python train.py --norm="rmsnorm" --norm_eps=1e-05 --positions="rope" --rope_fraction=0.25 --init_std_o=0.00541 --optimizer="soap_variant" --beta1=0.95 --beta2=0.95 --doc_mask=true
Below are experts of layer 9 (counted from 0) of a mixture-of-experts language model. Rows are named router (the router's row for the expert) and show model dimensions 0-39. Each number is 500 + 50 x the weight over its row's rms, rounded and kept within 0 to 999. Numbers have three digits each.
After each expert's rows: "comes after" lists some tokens at least twice as common just before its tokens as in all text. This comes from a sample of Wikipedia text that the model never trained on. Tokens count by the router's weight.

# expert 28
router:462510507570466492578583521463541493538588567473470529518430442474435563528498512546593536492379439518518512464498507459
comes after: " of", " in", " for", " with", " to", " as"

# expert 10
router:515464569475528526474456524484478538482551534501515499513468506536440465416378496519469434599461513526526541464537450547
comes after: " ", "\n", " 0", " 1", " —", " 2"

# expert 25
router:504424461526497462598502488461513471393568493413544498534481389459514452479482463584539451496454509438466514475531459474
comes after: " |", " $", " 1,", " −", " +", ":"

# expert 0
router:470456463479495489472498468496468493512465472515489534536558459574554564470508464526476522582453467476493516580498490514
comes after: " |", "|", " F", ";", "T", "F"

# expert 21
router:492486491491546459517519498427454523517564408523514516583486598497490546508452531571462522471384474492473515573496479484
comes after: "\n", " |", ".", "==", " =", " =="

# expert 7
router:488513520500511545504486473401498478507535512483484491464537502513530446499515470429441496503552489536498527449503502450
comes after: " the", " in", " a", " on", " In", "In"

# expert 2
router:480495500483561481502576431512474543503515444487426478524522526417509444434462503443487544441401492488514523584530549505
comes after: "-", "|", " •", " /", " known", " Country:"

# expert 18
router:542504498491477515532567450588504562504487404549400495454516509497523531511481504547491537490523467513448449467572505469
comes after: " the", " The", " his", ".", " that", "The"

# expert 14
router:534463439472487461478520427496497462496620534495436449547430455475579503439476480377510510521544576494496379579453528479
comes after: " the", " of", "-", " a", "us", " c"

# expert 11
router:533434563475476482402530594558482447536478540545578544527514513507459508486431492429510460514458465486466545450507485581
comes after: " |", " 0;", " ", "\"", " 0", " –"

# expert 30
router:501436505543503559422504480505489433498527431469468478496482469552564567423508461434480430442486419474588487503561357494
comes after: " |", " (", "°N", " /", ";", "า"

# expert 15
router:476430481527467512553469490426542551500555466495505496432467491470466477360477428526489531534442518463475533551465508506
comes after: " |", "|", " (19", "′", "°", ":"

# expert 27
router:486468442503614502463472491485571488507415526450534514435534584451442487529507499514478595587506527481431586515404573563
comes after: "\n", "\n ", "|", " Binomial", " MF", " 2017"